From a checkpoint of a small mixture-of-experts model trained on Wikipedia: a variant of Adam for the experts.
Below are experts of layer 9 (counted from 0) of a mixture-of-experts language model. Rows are named router (the router's row for the expert), gate (a neuron's input weights, with its number), up (a neuron's input weights, with its number) and show model dimensions 80-159. Each number is 128 + 24 x the weight over its row's rms, rounded and kept within 0 to 255. Numbers have three digits each.
Before each expert's rows: "comes after" lists some tokens at least twice as common just before its tokens as in all text. This comes from a sample of Wikipedia text that the model never trained on. Tokens count by the router's weight.

# expert 0
comes after: ", ", "–", " in ", " ", " (", "| "
router:091172124126132146097132124135087142146098110155097159165164127153117134127117159129123145167124161137108159099098121117134133125146132103093135109116082121132141145118131127129128127104143105108134117143129132154098118146137119134192130139
gate9:187114108114130135096148108105148131136108156113124118124150073154145107122132118132120132163188119112088132119084145123150105140118108151132152156169139127135179164121131146150148159162134193139173139122129141141140083105090140123134138088
up9:165129158093116164132125120118154128144124080138122128130167141158098137098140115130113097143163131164116113142108123144115121180121172154129131161166129104125187149078128122113137140151130140153119122141120106151119049100158141127145146097
gate10:122118140123144119115140138134154149131112161117151164142136111140091106139097125109145130102141134145154140106152080143112112115096170100133125098109119155132101134079094145121086116127124104138140100168131113136115111090153174120127192141
up10:126090112112146128096107111145103149122106139120176116112149125137109109124124100105120108106092120123137159126152111153143090155197115108146129115102105120132091136168115146115164121045142149132102120151119105169091140161100139123110128099
gate11:106158130103137119169129123124067120123131109124114137123119122119120139123151141091153109139072132151121125128128141149110090181116129117122167112179086118135095143128108134109127115127112101092146163125124115105129134111088146117116163112
up11:139149167146161139117167126176154163131105130142125095148093104138098132152139123111136094145085090183194137154100122144136132118124165079162128131109118109132094154107112130128140122153122102117118110106085115147122085143156147157103124146
gate12:134125137150148148131085114100126110147121111163111118096094117142122118111141154144105147087154097132132125125094103108120130147144168132120132127143166132129143116167149078085154127123150123113154150084155163130156125135125113119120138092
up12:121078143208120118125136145107118116124080128148108178127159178100151096098112105095140136145134114163115160115086104120115092098129149102140111102113076205122134144115104132105111097117135147129150153140124143127143124152149127148118111163
gate13:089130129137122174148126134095116098112136134151091092124127105157137186144120120136111144141156108130074149156139122133124153095172116115111147168095154159128138142114119108166161109098143132090169140113137145085145159124114091078138133122
up13:159112158115152112124105111156142107145146099150132083087116140147160092128109146165129151162099138091137120124150123127127089206137106122144119133145139138126118088119120135135134127136127146133120149130129123118169115081148151162088117139
gate14:109097157141158108120090124119134151133095124136153126119136102122156098123130131153121097166070121168146130187111132116131179133135125141168117124143171128155125149152120141099127127085159111123147129094124119090084170132148120143145106160
up14:139102170113155120113144116121111130162147153130107110116140098124137134135161113151170089097144095136082096127095103160109098105154116104128162108126155139136115135157131121120146139151143113154103168130105143130170190123135125123086137090
gate15:119136165093095162122138104156162134156113155125153124154129135152157107154134145142121130102092085141122127149134114117151116160110099159120137152154080145126147143133149139126110129112100109139095160172174137148134140125097143124090133147
up15:164131119074136147109144166115137077120128112094114122131102169125137172139112140123130117102120134189164089127140098126207123141109091157105136120126103157126194129131117166126079091153109151128061134176145126127139131108143053133127118120
gate16:109142140141143163159136154162119143130108116130126116153124133089149170118140082106153095116143182121157153142158122112089091142134163119125173145102088123135139140160147119121134133127097136122130124178105121104115128147172152138094100139
up16:116135131127134129150144151142135165089135111135135143140095150097139169139099092129134099119134163107131164106164109128095066110152115127142158142084081113136099113147141130112152105105133134131082142176114130140167158146158121166124116132
gate17:106101130138121139122091155138093066106047101126155152154097129149107124086117179130149124113132149149121144116173110109109152148123170168122124129156123119144139116124108144130084141142121121127123130108101129121110090150170099071103114119
up17:160142119135123129135135115101150163140180141114102103146171134130122137170126087138122145149085109150158117146080122122172114041134095100144139129095145118108141108125193129114167084127125123129141115131164132088135135105106127180163135160
gate18:120112144115160136126146149132093152137101137092137126103123117160134139092137124101145118116105115143121115131168144150115129122092117135133148112139110105143108163146138165172101170074132215137097097110147102155116151146140153118133155093
up18:159169105134119124068129125071150157094167109134113137136145094131136117115111115129097115177135073115116119133122115131201133141107144132109111138122116130127138163125104140146103151140132139140159102134157105084109112160132141129154139165
gate19:137129177141119134128134129119118189143154119136123138134100156119130148119127193138131119122142133147131145136170070138151133139094142127119133114144129132162135135115081160119136166138120154137109118140132098129140100124150170126169134122
up19:145137130161146179144118129123163159122163167116139105139090114137145138179153121098115114114104111150106140130148129161126115100158183099145103121130128118135105093165128107136146130145131103124153081149117090105096118140130175112169161139
gate20:127124160097156162125158145126108165107149100140163112150124183128121117159092077118103141156133119093083101152114138143103131078137126077081123128099146133118172136118168127154174098119146101109104135121146127127156147141138150118105100134
up20:143107083125155137136172154115087176104156107119171101145119131141163117172110085098100177122139132136153131117092113160108121126174196092140162114111105156128154146144135131110174144122138122138100122129108128143154122115124115155081136117
gate21:122162079144153096127093137091125122146141126081087147136173121139129150145145136158185160145146138169102107145145163079153103115133122067120112104145123116125156130068149112139131121130150147138126120110118138141128141108101119112130090115
up21:131118121137160150132104088137152118139073119158119102165112108124113124112134177195107130139128108138162117161123139142116119115111133153182097169125132095123129173187130096132114147100101125101168077098124151130134109135128144132158138117
gate22:106131129139144123141123153096062105136162140129082132122156138109156158143140102135117118073134148138103151113117151146121122178117120124112094133163110132094130122126061085138135118146114073139176117125139139129086101144136086127109111124
up22:136132126143136113157116124146147140161114169131103090122089116117100125119145153157153139192133099108122090140119098097119140113125103141112135139098141123144119137111163127152130140090126160080086111147085138092171194080150128114143163107
gate23:071142110139127158134130141143127133126159151122142191134147112132138165142126148119111112153110087123132134133079130155148130104140080122142055131140115156097123123168090137132137106098162096118147114130114187151111145154118129119110110098
up23:106164104166145146114138122135128121122140151112140186087163103101137155148121147114124097136128080132124121145129126128118084124168111161184052135136128159118143133124108122134160113125112123107161114126112163125130130124114107109121096122
gate24:128126157131116100114109166110176100166079128154140131143171126132131142113144174155159115190121114178129114167108125145102133100131133112138123143171123173114136141157115103128102133146144080117150150160130151119119110086147130113135150139
up24:118127121139128160143165125127110139120127162108108113129091122121149094130171150127117162104131131092127129109149135104123142134108125136111125140071163101111154186085145163124137163100110155110111120136135128176082137149148157100136108085
gate25:126130080116101127126159116145100126117099145153145143138145116122109129127094138108136111101122118122121117169116122132101150133104114143094157127119123111143146145146101106107115128123136121137135090112150119153141108115098123101196175112
up25:100155122156139096130137128156149148122122151118088181167151126112119119097121104116106094099118131126105123149143107127121133139182136170158128101143149132149120096111090116104120068131129141140120104112164140160121089125129115150188143116
gate26:149092104170101128128117140103114110152141131121111116154112127138140129134087131149130162131097163106132150093203121130179113140122100110178136116136108145151111107117105137140121140141136210104139092123143178061144083134097142103093155133
up26:138111114113103109136129103103176170146160151134109143106121154163110148139157185153132090119117121146111131137115104107134116135096134135153152134107155124122161117074121139102124086134101170143140129115083128112115107113091091145186077146
gate27:090096114125135108119124134121073149160101116128133127146121097140163092115128171143125120144107161175097136122079130105138103091160152102110113137131157139114144116125116132122150142151134143105136141156127173144065149122105107108137112106
up27:137079131163098125148104143148101121128092125112179094129147108144155128142062145137107099135124162154115142139095125110134084084144159116132107122169124142116119087088151107097122119149096093152114126110107156124129114125147117110166107163
gate28:149116133142113140144130116163097156119124149135120154118126156134100153132103119103146143091119124127168114114123107139106157076115104124124133143100111084101133110134110099107136129188168094092108114149108177107118148152139145129142135097
up28:105138144146108126136135139116140152135140116130086168123136141106079103092094071157145113109152148082112096117151126076132121107122063131127120119118155090149153110124127136139162127135178148102071126120116156136102166137131164126120141140
gate29:108106140163137127160156134171110149138169138102138169137117134126162162132135142110139105126146163184110096138133116150105118090139095076095102113092138112124143121132099116138175146121142069137122102106133116128155165127111124104105158114
up29:129145147097130128104100145119127146140090113132138123150149131141118114092116128172183097123150092085095135140133139135182117113123122121129172143138112114127119135142147119119126160086078189100150169180151147140122101133111151135122120154
gate30:075127140096118122094123188099128171156123123131127119170113138131130121133117122118141094119095133084154145124104156113111095133161125149129072124128132115133169113108114132123165120188153114164115135120122136188120113120123084156111128127
up30:164132121135097146120114101112156068115135121090115111115154162150108112110142130130132162143154118125158072135089159162109130096131141118106178111096103151124149165136148111148129169111123145114109079159110122112157104130130150135103096144
gate31:135136147091149150162125170164160151136160153110163148166098130135114132128125145110124091111150195142107133133170113171093142134113146105120107127115116171140092157096121169128149137124126122151146137178127094114133126110116135125124158118
up31:148136142121161122110149168128083129129135151157102167089129105115120101126155108108075106137133121086197110133132134148137171204131108124146105109134145105118112185040111147102131155109175143150112131129105123201115142156110115154110114128
gate32:136133179133133172145144130106137113124164115158119096144174114114137125107119147127121138121126114090094134107142123131152160083129130160160178133106155138107144151116136135109121123144126114144143139137163109130120104133099117177113107123
up32:099100131142131137092137143130127160152101118085136152123105123137139132148176161109155112149091102177169135146131152135094082146107128077127099147150139127130093083108102126105153132116156112092126105147094152158113129142138108091121112126
gate33:143102094118128130181087145197161130093113163142157107089105139109128135142104146123126137126162173103135145121133120135132140115149148127170152139097157102108112077115154132110121142113138120089104108089151138117109161152117103154167119109
up33:146207101139099122120136128116146114138120102083140085102157174117144135141136099125059110125125088180107132148124148136151161123156131100149122154125105110116150097112167113127144101097118146079144121111132101118185062119126092129111091157
gate34:142164115077128158173127102111147087149139126138123096119139088100109112102127098115111140137121111137126113149115092128130166120140097116095147136109143137145129093134158148114144128128194156145139140138192099100131082107109141112106143121
up34:110131134178117104148105131129134086130118104146122126167140142157113137124121166140147146140110149193131147115106113126115101104137128117168139110169122128117117057139176124118097118163098099133139145127137154095161127123126154139087088114
gate35:130187085143156153137136138129099109124173134093069185128139126136155141124108114154154156106106134133093137130086136120120118105133124133138133133117138148128135132118139126118132096106082106132186099153102118135125121109133100142133107133
up35:147109111136135144124153129094098122097156113116079138075145137135167121090166091186133155123116133159132137143094134124156119087146142092115119136133125158135146089155115081106135125140123104096159127119145139154119119087132106161137119166

# expert 5
comes after: " | ", "| ", "\n", "; ", " ", "–"
router:126126090101113157126119108141083129157115146146097143138164118115135102107117166138132180137163131099147180125137149107097170135099143115133134146117130126120119146126122114120101125110131118101145150150136169117152138154150180117142144130
gate9:138110135127134116126142121138132082138161129132165125115114120140050127115105153102113135125160106108118166128122123110122166117112108161175085128121110169128098121126138081086178164073133166136101103138114172108115152130168105134108126108
up9:143140121128102166153119116106100110106123086129127161134154140095122123146143146114099151162140115099159149130135147150117091122160164142156109151110093109129106148128124114143142157114140124125135112150182128139077112137140097116123138148
gate10:150103133139125087146150141146106126114107125167143110149143134118165098111109131144139174136110132142153157128128111122135114133124106119143110159083133134118112142133153127180168130096171147098127141160142140108145128128146153134149096154
up10:135115173123130174127149145108125113072134137086146132107157135168135178127152103183128125152173142143149161127153136108104161174125138109109179101085155093126133175123123156123125149155118120133105108103116108099099106105133118126139141138
gate11:118130109118121143175130158095096135142105084169136080137130075186104139137108128132149098127110109159159109139166105163105149110137198160129151137110117136111111138145084132131114115075113123136130122137113144135094116144123180170172116159
up11:147155088128155139083122107128143133072105141105137180150126154101126118102114129147126154134166163124092138174094095161121107153136122118106100127107121148144137146162126153155155128125166075120154117124153109132176132163124127100093137134
gate12:129114109111132102163146156106157154110142117110112138133103163105065104122128149125152114104124048094156153105118140126120165102089114093132080137132108134120132106070146138174129166139095130127124149124126108131080140150101143153056127122
up12:113154112136152113127174144076175095053130123136097127150128141109116103158136091168135135116116127102134145097076138130140129097086131134127138117153113126146122137096144097158134146151112122147115162109113120095116151119118109159113111126
gate13:136121123123133145112094136159169097123116180164135134128153141089106134127136112138115099152155159120112136152136138105085149159105111103154132136136147084127114134130103079099154127100135166142133124122091133104120114101133178127144122113
up13:194139108143136112075128126125116138152084133155100100099126098122131081138133143128114160144116081153096116124119116141147150144080106112127152115116138155124135142100149155123108135156132131124153158132144123135116134113126137138175118117
gate14:148133139153123091150160108116139157164126135178096126160173098156128099142151130104137158125112121175096112136132135111139144162142118145110104135127120106157154153124091085127110075129138109103130118141109119136172144115131137064127081127
up14:133148144106123136116113138144113147065171136102147138132103158129140177154114118163117155110138178129181147134108159120128093097097137127111144095113136113137118102117138122179092120099112170142174112126162157112104080159157124185105139162
gate15:165134148136144093096120083119124178146083108119110088138115138161137118116108089145115123109157141139115149111125130154120094166162113093123129147159098113098107112142123134100082083120195106130127175123139153139124180111093159118138143113
up15:135122096107139178127149184132138129169100101177115161138081101136133199127090150117125132099093183138156109108141123156153082143123101140087138151103162139110139113148131111105141150159122153131143122119158135087146156131111125138138142154
gate16:145134156108140158140135148087115152126083114113168107132166127127134171116142133145160105126137139134167145118109125086136109172125135108139136137106138096131124104118093131092158120145127119128117147124141164173105140159131161101122140123
up16:132115106090149158154142136105108153106123140127134154116173075098081086144115144116097112128132111157158161118132124174164114145127131122122113118134102136124107100104098168115098151156128113082111164111112119123134134148123156111116122107
gate17:133132141126098109118123098117163131131099140136127109092142127138120147103080110140168106091145148136090161147130099153147127147124118145134109162138144119136174164119157156126115120107185090123134131083153186101128105115099126076105105100
up17:111126147158138117106150129140131091142125114165121105130089159122129109130132140149080134144136146122145079147104151116110071136120126115116088122114109151113171112129162149127129141163110165152123152131120138187122147141128120136144135120
gate18:165117182111136116134152153133111117157107108135134125108080149104167102095154146104135106110113117160124111114122115160073145127129134148134142117096111111129126142081080180146168127142089118163123175156091104149104156104116155132098107110
up18:114122175111116134127133144123137126139100119132134152122140134104172125128122179104150108111129074144131140104151115157069144147129160103100122102098138141121111134123110098107149127150144122135125150126122105113141064150151128128113105145
gate19:137121124137132114133123113142128121129135107104106129107165121120143139094124127108114147142099132122101160158120102162138139123171127139131143097068116129125124136122116113147164085140104144111085144124116107132111147188151074114165126094
up19:163088135122111136165138110149130144092101136135083115142165147152107117101141138147137135107132124126117197133173129127107160132152166103125114134079146142135105183154148119107107130095103127118116188150146142091133116174138138175109150133
gate20:133149109137117174160184083138170136137097149133132115133105137127144112116154191099120119117136135114117103150174126134138130103127182145146119156121129122119114105112127144143136115118164113103139146104125135098113108121100090128129114109
up20:129107177118163127099097155156101133124111111175144152147145100134077108131111117175086152136120118140130166099094136181118130112122126128104140142119100130132123098162146105132112144106089142121096097131096154134117118147143113114134158144
gate21:143155090108111181141190117103136151130134115110172149145142149127099112164115149186118138125065099137105122143115107120121108103147073127128107148143133135098107105062165160129174113138154116112162102093124138136134116132127099133125104111
up21:146139123138148119129108133174115107112110191149144083141109130117129149124139116107104149164173163112101150120109162156109149180128190136132113116117108133104116140176109106129133160107153139148120103178109147137118150143149127125132187130
gate22:157122074093124161142147114123142164175110099132124151114094172110137117142150128149100111165133126158122184152128164128118159148136144125155142148126143116124128113161101097120156122163155116148136154133136138098130155094129124144118114099
up22:155084179124155156174122152138091079053140091118111124123137142140109166127122081158122107135105130134150125099103127128148144087134160150168112129144112139121126144083100156166123127130063169121108159105176153129149075155134119166100113126
gate23:114137123135126150131134157105130153123130128118114157133101105157114149139090166123150158123145139116162126122113168100100148140149168116138170153116158133127140109123120088121107135125117096131127102102140098152149125125140117123168140172
up23:124134162137122121139122095163133101135069141118125103089143106112110126123091069113063107131153114141161108104150137160155126128104104142098131135125124125120162144122129106103179172127100157125129116128125130138110112123113128180132064121
gate24:179097163148143118142119158126100156189114140150149127145128104169114125112072111153133084145129127106108164174194129102128141078141136090118143134079087147148124107089134122121151126110120148113173156133093133150107170204108136129141102134
up24:171128109147143131159104109177078120136125146140156157131126103129100097099111129177129115159164090082131119093108096144108156112115122089139169147133126125114116143123124132124131119097119109139136134142075091121129126122117138155173122077
gate25:127121162153112169117122147119128105151131141123121125107111122110118118119156101133127125137101099128140105137141131128075145179152121152126150105147124087121124110133160130113132133142153129168127104145154101110134105135142152136133118145
up25:139139130157125152121130106121134130124131131148101123057092115081124127166119096107124144132120126137163146141071147088127136133103123164136113094137126119148141140107128125159159121179171168131132150125141147119145139055133108127147076167
gate26:135143105131123152146102128155067156200126114105155127135118173160169103100138117151127109160161102126155163131136106116136094094163119150118115128118123101142131155133106118176145132081122147129127169157087103159107149164170119103096141102
up26:095181142134128105151149146099187086120119121160095109123111133107129167154157132084128155110117113181075107141099166117119099156146137124121086136128091123103164078132128087093168159152115121157133080089128131090111128103150090107139141115
gate27:114121130127134110160096153108170094145132137113122139147134085131115128128123168104178152105105109102155104139168107120101117127143123119161090098173152140144081153104108128098087148131122126124102144129111135123127129104120126103136122106
up27:121150117116135134103123157115166120114085101103131131113120127145113121150105149112149084122133132142128108137175111145128117082189122124165118131105113131138135112153113131138152164080131131125144139119116156145100112163111130128139145180
gate28:115108134111173129137135092127113123127086143183132112120111129135134137116148138117111121147097145116126123106123145146099121138112187173133166122115125097100119127132105123113157111159152162128132122112118172125112088160121175124130122088
up28:175110088136128128202109127134135078099170113134167102124157104074137156161114110105139156099115137141129113150127095175132137072140110108129096120114161160149127130112151123120152108116127084128155098133136133083163167118133075099145132165
gate29:156106121131141121158130118175108088108093110122172163142115145105163149144151099147141129115124122143122118142138117116136124075127120115126096152155134144148112120157110111131134078139139173161127118079134135132104123086096098077136139116
up29:094114133134127161095116134119151109099118119147097140156097117163120161124108145118120094139148147146126160145134124117078120127087118100121148103142159108141156135125111093181141160135135156148080153136179112111125116120075120131136155153
gate30:114086179116170110127140147122113132150114129094110157142146138146126123102152114120104090130113147157117128142110143196110129148119167152119154134132112124120113126126088122115133191098164152144168171147106158129091137124176127112154129164
up30:142114144119090113142146156073113129095112131148128120131118090098099119141139147105149141110127137120160147105130137109107134143149144144137125113164140148108095104150124104085112128145129156141146166097104136116133100117156119154100113159
gate31:110126152135152144118149099108112145088182136138139138144159116123121122097112108137142135072113119171106107169179126168134099157109185141122140157119133107127152129121099080107152134172107120115136120086124157136147066121094097128119126120
up31:168116139131149155100107123167114145124153136149114132161150128126092103145114149089119130173108155125152201164131104114112137161081181121106137128160088131114151118116121090123115131150134086124138148095141143152167104133105132145123140160
gate32:151074119142135105125111118145090093171120145156126141081130107123130116139112154089124119084132102115158121155103125075120138130163111149153133140106114117156158100139152154113166141100134152156140132108097094114122188160122139115134157125
up32:112148140119147126132154127078155154150115129159096095095119104138149155117140115140122117134107133130136116155099137138152150136100161091133110097140118126113129177143128107137167136119124158125120106150118123141101102093125108125155120169
gate33:141132171191098113131147152115101165177142138136161100112109153100113129095119143094149105104138150102143140126137139119177186112153105156127124148118103150145133134135132103122098088124138164099148151136118138128130168106089125108126115135
up33:135113110149140132097112123115087144157123115105132125170103155139146087125153115094136120110153163119108120087108153104148117133150143169121129156069119137143090169137181091118108109117111139139129125155176129148131146124127143141125157135
gate34:134125091095136086109115114156084142156172101136161116108120121165138179112155120106086111120136142112112120101173077143103137152117104140140137133166128136145106103099105088160132115131082147131135119099109086101123105139131157087132145112
up34:120103123145095096120124114136147132186185144122124105124111136157137101137183105114121121079153144123139102149134105118136119125090139128130131100106143166149103151115121103147106087105137096097129148102103098118117109091131129078129151135
gate35:065085115151113097105116115147161184101112101117162175118122148111172116123115109179137108107135170123109107133175187141101108135152149148152107174132120122118112133147104118116094119092120091131134115123117112140143139143141126082137129136
up35:140157113103151141087113120123138117167058158130119136130104111147107138173108104155118162121116135121093126118130163101143143126103134163132142102166163103149134085145112139117141135133117119124105133158127104136107099176092145162101147128

# expert 13
comes after: "\n", "\n\n", ".", " |", ")", " ="
router:111137106130147166100151133119109145128100129161104159157126096142132161098129151150179126146132156164119149126074146112097126141111169119095118127099103126144181163126128113134096159113142097143176111149152152134105113127112128123140159132
gate9:135134136151128115141156109132163147136139143157095127125119121149124107119137124113095123128117106134168118164136156152098129099106092111156115114128116091134120197139061103111152135150111128169097120137105144094109140053167134143115161138
up9:111148146080107111124137155140105087129116102099184138137114124152119163112142133129152085134139079129078157099136089099149113099164137118123125154180095137125128111134152133136118092125126152077139138174131113124120126166099117108135118138
gate10:110174131106164132111114154084099188136148118099145187086146164173083148134105129134127118154142149095141106082105128134149075115139109107109138078129121120113135132109166119123140139162167144164126104096147113158073101147112084144119107117
up10:135088097142148137090134112106128111126112133140120101130133136100109192107171148095102106157125102088127100140167079125106139142126120182140170117155104118140123115136112137120169102134170151164054119129094099154095163115120114105125150121
gate11:098147166085147118121143121081139182128175128133139125107175144103094155121135152134162107121131122125118091131080160132104117141127122083097114098091101107126129120094166088151144130135140146151113149081093134164139124096122128157117116089
up11:122097132122108088158141132136126149085162107154103117083194114129117140112143100130182150146119151155129166098134133163143124090112141103094113091097067151145155114176166068120132123119122105110131154126144149120142073098119127145156120119
gate12:132109138140155107134163141082124070091142102136117130127169089141141151155143142119143074107104119116128159122125153110117161129111159142182077128072139129093118135134153066112121113108105148150165148162123102099086137130166138143145112134
up12:129144142162119124121155096091120115115114112120115138147120125094100111142135130109155132129074153175151128134132127132154166122061150106107095111107169111133118147133117169119128116170133081153137116100136131104137117154136135100132084105
gate13:102081112136119136124106133095091177114143155113106126118162134111140110158160122105129122174128114133128128093117128090089135146161131157129056151121067133144138158131113082179153127106117127165134084131111133117068122143184130120092107124
up13:152160098123108135142136103167107124142100110112114126123100112139107132110152129153158141072123098178089130116159130113137105143151094119090164102104206100130126118151148205121110104103149125113135150134143130159142165096127139117146147118
gate14:085114150137158126132101122111160125129100157109115183131151143131085174110112161105196126152112103103148120161130115121181123126132144111111088100156153124142134104131122122152155132145141154094147115105121130115130131131139133092138129130
up14:137125134122126119120131153164139172147115146115121116149139105161141089148191129156133136113167143147096112144135144120138158117136129135107135106152112133133115077137112092145128125099119077168181140087114103156118121117121108103119149136
gate15:117159065113145126107108118137096104124129127131110107086115094127128165146077125133108126164121133169112148125074129123125115111112109133122133131090149159097124097165145090141180148118112146090138120122098176159088158107119171117144141112
up15:138128133130160106113129111134152078139125097139114113104110151121153132106085165132144095108153139113162148104077131094142088092136095118179122133060166138110131135126163104157133158086111119128127122132138171171101135091125152086138149152
gate16:113159125110124092134130141109163186149131123121132136093136118071145122104145170090151123125077078143140100130162170139132139141100115107144131109139149141112097124149137113094100132107130121104059124139129133155152126098137116123128169125
up16:118169122140055113130160114129139163168113086142074120118163116083146134067095171159108118117128123101148115128124149162133111163119132165095137108110137152135139150143166160107123074175137106127107105204101144150115096123111163090160120123
gate17:134117139181151101129133130095136092124068117146103136113108131084154132080137123113146123132151108101174179106121159101107091137155152088157135117156134105112140204131119102160094167097130121131072090124120137121147111148134149147061092078
up17:124082141148128139154126103149136112112118109168086160149114144130104165111175099166121123127126145108150156142128101122134123074165123129184150139128123110140116136145118126125137137113134145109144141169099147159086114135099121131109089101
gate18:149119099168141098143132080097166113138090143148115099150123154179161145161156125189104112159176112171144092156072107131090106138135148188095124112141140116143141104142124066117142158124110158111135145085132140148087136155156116106128117145
up18:114092120182122122108136098090116161134123134161072120111103163117167181167116114123130120177147104142156091140125085131104099130130121165129137126122144130146107124148124138115165164105126135132091137121156130174089158136123139105160167107
gate19:143103124140128170102154131145159123110102128130137129099117132128100137094098110157159168120131141125139146147162110169169116114146131147147149120132117105154115117118094097134135071164091130120123137106113181100146103171109144115139113149
up19:131107108129140115165095112124171094105133121158151142089171094126115146099100066163087077087162150143161111120156144168112116152132108123122102169141140081139106103104134115157099110136106165107159135102122180115163162126091114076173146095
gate20:125133165158127121143128137106120167140121131124121131112108138143107066126122093104171096128142152126120131111136157175186110112143169119146133110124094125139111122126096137110147144164142084149102142168076136147105116139136108129134112102
up20:159129129149113168120164102117130137122098143123150129137135143118095097141099157132159134110145147174092132102094122126148106151160089112135126112147168137136119133163113172091124170119123144138119139116174131115072148129139087118151116131
gate21:135154116138139097090146155137081122118152145098163139141152105112110148146122117101162129133183122123150191122060136174127103129117109114115095099129094138127146126121114116144171148135104116106105113071112159104153165152164113100124120114
up21:129123091105088127132090121101114123174103174076152151115138102192109107149128181114090171112122096126127152121108146143132136161142127175053092135135184120142143122151103122116149143134086156134134129148156147153130158164123179064162169136
gate22:128098193153128127143119111092138114142113121169157107119101158138136092116132139118158160094097137143126134131105163100138084103128075146182165143131140103149112121180178145084096138151106176111138144131144146137109086147173127074144119089
up22:150125124122163114127133075152136076158161128093103180118128161118177170127111108180085151115175147135147136119123112140128144151106138130097064121112147119113100136109131128144117091155120140135128125128101116135158161160084115113154136101
gate23:111098121148126111143170113112119192155112116106132151148129122163106117102148118151190140120133144162151126117106168113148155151125118114116127167121115099139167141137106141122101140119134141136148097107137140149120126156128113118121105137
up23:144118137144145085148165125096129158103109125108103148129168153150124109113137108144126155120114127145141105131119182084131125128143135128121137145101139108155188142129135136148140139131117160119110138095127124178065133138113118169111125118
gate24:147107169136123098081105143116095144140129135107139088129085158140102084126136124122147120134093124101082123180158175158083113124113085131138152099133147112129082161121129114143127114073154120118053102148145167148160111148124152158140083087
up24:104124097109143155133139097151122108133136148133094142094165125076140178181130104157126123099140136156153102119139096163132143113144162171089081139103124139118163089136138146107142129175115116144173137108107073114102132108132134135132189137
gate25:148100107098154148102176095129123118125167136119110145136168131163159132124122155085131118134117144121143134156108075120064135133095112124171122109105136113134100097182168101148095119114124105100089148144143086150120128131124125119107135099
up25:133136134123111114136124164109160113116100047126104125136093176115139114114118057115059119168141122087097108149174148191146117132148147119107127124098106141136123084157131140104182103127127112099134094142089103151159107109108105152108137140
gate26:106154163145089159155143081091157142141157116095125118160137118124119153111148144131128141128148132142147120152124107125083111124076141126079135098187155094125137188107127133101101155172097114155149124121130109143132130151109105140162133085
up26:135143112110152098155130119133120138101104072099126185107109169154161108089122119139098119155114095101128162108146101128143164179154088130177106197087112111129078108178093102164144127100141120107116099134125106105147124130135136132109117138
gate27:148144144119126137159140115157102123079132123135120113124130136141195106141117113135129118098170124111145158096106125094159158123099170128154126107100128128117133177118088125139093113107117155130136151147134180151128118117099129113086130092
up27:110130138137165098176156134115143105099161101133151139168119112114168177170147158103096110142120171145139123093131129132108093143114157099127139114111141119113143181128124129131120156106133137114144134052147106123139105109124079125113124151
gate28:122131149102101133123117130112135118104174125143125131092120137087129161137118152110161133108087174092160168142128136094142122130140128107134152130142144160138120125117158153114168136123127112145114102144162117167129134123140134097096134133
up28:117152117177117126134100156117130162116110154103108143187097142107121109137088119151182103125129171116142127094148117121115133166169164147137165150074107138113124104123138139087105115117127149126114126149139188120134121133148125111129129108
gate29:132080113145128123114135142167100174175106112104109169123101150143120117093119127136169146088113103151146126101148135127151163147154135128139167123107122116130122075160107151119075164141115167087149141117144128129152096133122093108149108156
up29:114154137108120135103080141113126097149141122167079124161134110132169134146126160128119098120121097146118153112142102161145095125117175145122111150143132125096139147145127095131126150120151127097087117157123128160128162103160132193160129134
gate30:136116182123138116129161126137130123170129128157101086126155142086135145102132182130129148145113131114128123133148103116139167115089133100124142116146099148136075142118116084145152161115120116124165125201144134103159129116124134123114144155
up30:079142102141159155160108106109120155105156125100142160102097123164120090156159138149103131119123102157088132150100137135128154153159142174151105135152170105130127121102137152118092092132116164127151142068107119116097133145101112130134102079
gate31:161102165117095133156160125118146102100109157147130109121165146136102131154124126128149141149125131098126137130118111136090138166079159126142122128135135157104174102129148134167121160130152100090144108104116109138137110099183132092162158167
up31:115167138158129128118122133129117105146142123153129161146116127121121124119118110127111139099083116178134095137174119096137145088104107112089146157110128100133104127135087149111127088135123134136151143120128089101137141190088126130140141112
gate32:159111140159150171160134169120118091157135091135092150129121130113131107104120153137183147160146128123118140136158132102123170144104117092108082099103132136125125144157120106114088131097122117096130161143144125115122093185161115081124132100
up32:099128133083128170118155079146145162141072173131145117138166092145130125135149180099082125117114101118151129117096111136107153127103142132138117161158121144122095168124141122123093158111144117173137119106099132118089158122155133093157108142
gate33:100105069087160144104159075127149131103135136136118121130197116160143120147089092088123147139131127142154185133091151123165141131153160115123122142116115115107142100147097102131120137169143149088152135134124168094110103118173104112140123074
up33:046120133178098132133153094156117154146093130171125102085093121107137109147181124133099106106160167152133123156140107105113087119128175117160105109109154166144147125132089131108106172122177102147160099135131177100112128100111103146144120144
gate34:113133096133145126126144162075114121129152082129117182172139104126124136135178115124152145112145187200151144117127123208137138117113144123098128122145126131101133135135071112137140145126172118087169125113139146113118084114159129162100118121
up34:094121124134126131115084111083160153116092146115168132079161139136138138157104084140089156169161101111138144127136139116088151130086111087139165124127140120106150129114088154125098136140111105130126150058080109114097144144121088125136111152
gate35:144090127138167137153109146105119144130104124063154145084127127118128104150104129118133117104138072131095150140091118144099157147134146117160128097161120126114069165165109150106132171153142149128133156155104133117117149142141144092106156098
up35:093174133077099081139143104086121175138106118130118133137150113114163126119112105181104128143129106105169097117130119113140120148140124120108154115077134126127102096113108125117080120084087162108141160127124117160133163121131117150135080107